From a checkpoint of a small mixture-of-experts model trained on Wikipedia: 291M parameters, 2 picks a token.
Below are experts of layer 6 (counted from 0) of a mixture-of-experts language model. Rows are named router (the router's row for the expert) and show model dimensions 128-191. Each number is 50 + 15 x the weight over its row's rms, rounded and kept within 0 to 99.
After each expert's rows: "raises" lists some tokens whose logits its average output raises strongly, later layers aside; "mostly gets" lists some tokens that are sent to it at least half of the time. This comes from a sample of Wikipedia text that the model never trained on.

# expert 43
router:35 50 33 56 43 45 53 77 42 31 62 41 79 72 33 54 43 45 38 48 40 61 38 41 56 21 39 31 40 59 50 50 76 40 40 60 28 45 71 37 49 38 50 29 32 50 90 82 63 50 78 52 47 46 40 37 56 50 36 26 24 54 38 54
raises: "the ", "a ", "an ", "their ", "his ", "its "
mostly gets: "against ", "After ", "With ", "without ", "by ", "with "

# expert 73
router:52 37 26 55 57 48 51 89 21 28 47 52 52 66 38 58 50 86 24 58 56 73 45 43 47 37 29 36 38 77 53 33 74 44 45 59 36 55 72 31 71 54 28 59 43 41 61 89 59 31 62 54 56 74 67 32 52 47 35 26 56 58 50 15
raises: "– ", "to ", "and ", "(", "| ", "- "
mostly gets: "century ", "09 ", "03 ", "08 ", "06 ", "05 "

# expert 116
router:30 51 36 42 50 58 51 58 11 36 45 54 72 42 17 57 58 41 34 53 57 45 46 64 83 50 50 27 59 57 50 61 79 49 33 72 28 43 65 36 59 13 34 50 56 71 39 67 81 26 76 41 74 80 43 37 60 38 42 20 21 49 51 40
raises: "\n", "\n\n", "\n  ", ", ", ".", "=="
mostly gets: ")", "|---|---|---|---|---|", "|---|---|---|", "|---|---|---|---|", "|---|---|---|---|---|---|", ");"

# expert 98
router:36 43 25 44 48 43 52 80 48 45 34 45 29 50 39 50 49 57 34 58 76 77 63 66 52 48 52 38 22 61 67 31 65 25 54 42 32 44 77 10 59 46 43 57 60 47 75 97 68 28 69 43 56 56 29 41 43 34 49 20 33 53 56 79
raises: "the ", "a ", "an ", "her ", "their ", "his "
mostly gets: "through ", "received ", "via ", "along ", "receive ", "There "

# expert 22
router:51 69 30 60 55 67 62 82 29 53 44 40 55 55 44 50 64 72 26 53 66 62 47 56 39 31 48 21 35 78 24 35 56 52 26 57 41 82 82 49 58 31 34 60 40 49 67 60 65 48 67 34 61 71 70 15 53 55 52 30 44 52 42 42
raises: "and ", "| ", "of ", "(", "and", "- "
mostly gets: "also", "Population ", "Personal ", "Candidate ", "Species ", "Name "

# expert 41
router:19 53 51 58 52 58 56 34 09 19 38 44 60 60 09 54 59 48 33 53 56 79 49 73 63 45 54 43 63 63 52 40 80 41 33 53 49 50 70 43 58 39 47 48 47 46 99 77 79 59 64 41 60 60 65 26 70 44 45 23 39 60 49 54
raises: "the ", "a ", "an ", "their ", "this ", "its "
mostly gets: "from ", "of ", "From ", "Of "

# expert 99
router:39 48 40 64 48 60 44 56 28 43 53 46 36 55 45 72 64 54 41 59 58 56 45 68 72 61 35 44 57 44 33 50 55 41 44 49 31 41 82 44 63 34 51 53 49 44 84 79 67 55 82 58 77 67 41 27 61 42 49 32 49 72 55 30
raises: ", ", "-", "'", ". ", "\n", "i"
mostly gets: "uk", "Lank", "ak", "ik", "nam", "kel"

# expert 79
router:36 74 50 67 67 54 57 65 19 58 50 43 61 88 21 32 59 66 53 63 47 64 20 68 58 33 44 19 47 72 71 34 61 49 53 71 56 39 56 35 70 45 40 79 53 38 55 74 51 22 49 42 47 60 41 18 60 44 48 27 49 71 72 44
raises: "th ", ", ", "–", "-", ".", ","
mostly gets: "seven", "500", "150", "300", "125", "90"

# expert 85
router:43 55 47 67 58 42 48 48 36 08 47 42 38 46 51 48 76 73 45 47 69 65 47 56 21 52 43 48 51 82 55 49 89 52 28 81 58 45 45 42 51 26 43 76 58 55 57 67 85 47 58 38 53 60 42 61 57 35 37 43 37 84 52 63
raises: ", ", "\n\n", "\n", "'", ". ", "."
mostly gets: "er", "ber", "ter", "ator", "ier", "ner"

# expert 71
router:30 55 43 45 70 57 50 48 17 57 18 52 60 88 37 61 40 71 31 57 79 80 34 65 55 60 55 27 49 89 65 57 61 50 50 73 22 55 48 65 57 36 33 60 53 57 66 55 69 41 42 21 49 51 63 45 56 44 55 44 23 51 50 31
raises: "2 ", "4 ", "6 ", "3 ", "7 ", "8 "
mostly gets: ",", "–", "′", ":", "+"

# expert 87
router:47 64 42 69 73 52 55 61 34 08 39 44 57 65 40 61 58 86 21 65 73 59 45 61 47 41 54 29 36 73 56 39 45 35 34 44 44 46 35 55 66 35 51 91 67 60 63 41 64 35 35 60 52 54 32 31 50 48 50 31 28 60 57 46
raises: ". ", ", ", ".", "\n\n", ": ", "one "
mostly gets: "al", "Al", "did ", "atal", "does ", "ival"

# expert 56
router:49 55 49 59 58 58 65 59 26 49 41 45 47 84 43 71 62 75 23 59 43 68 20 58 57 37 46 59 59 79 53 64 37 24 45 57 52 50 86 21 45 37 28 59 54 56 44 78 63 47 56 35 54 68 37 16 72 56 36 28 29 46 56 48
raises: "of ", "s", "one", "one "
mostly gets: "some ", "most ", "Best ", "No ", "much ", "total "

# expert 90
router:32 78 43 67 48 42 51 64 00 45 54 39 68 75 37 66 54 65 49 59 43 47 45 88 58 23 47 08 43 40 59 55 54 61 48 70 51 50 54 42 62 30 56 80 50 41 50 71 75 37 50 40 66 56 42 30 68 37 48 36 35 56 76 39
raises: ".", ". ", "–", ", ", "ed", "ish"
mostly gets: "1", "14", "13", "11", "10", "3"

# expert 127
router:37 88 55 46 60 39 55 93 37 54 28 45 65 67 27 54 43 59 42 40 55 63 32 68 51 39 51 16 32 51 36 62 67 47 43 54 35 35 59 56 45 42 28 72 42 46 44 49 58 40 43 35 57 76 45 33 66 56 35 24 54 62 55 36
raises: ", ", ". ", "; ", ".", "\n", ": "
mostly gets: "year", "century", "country", "day", "season", "world"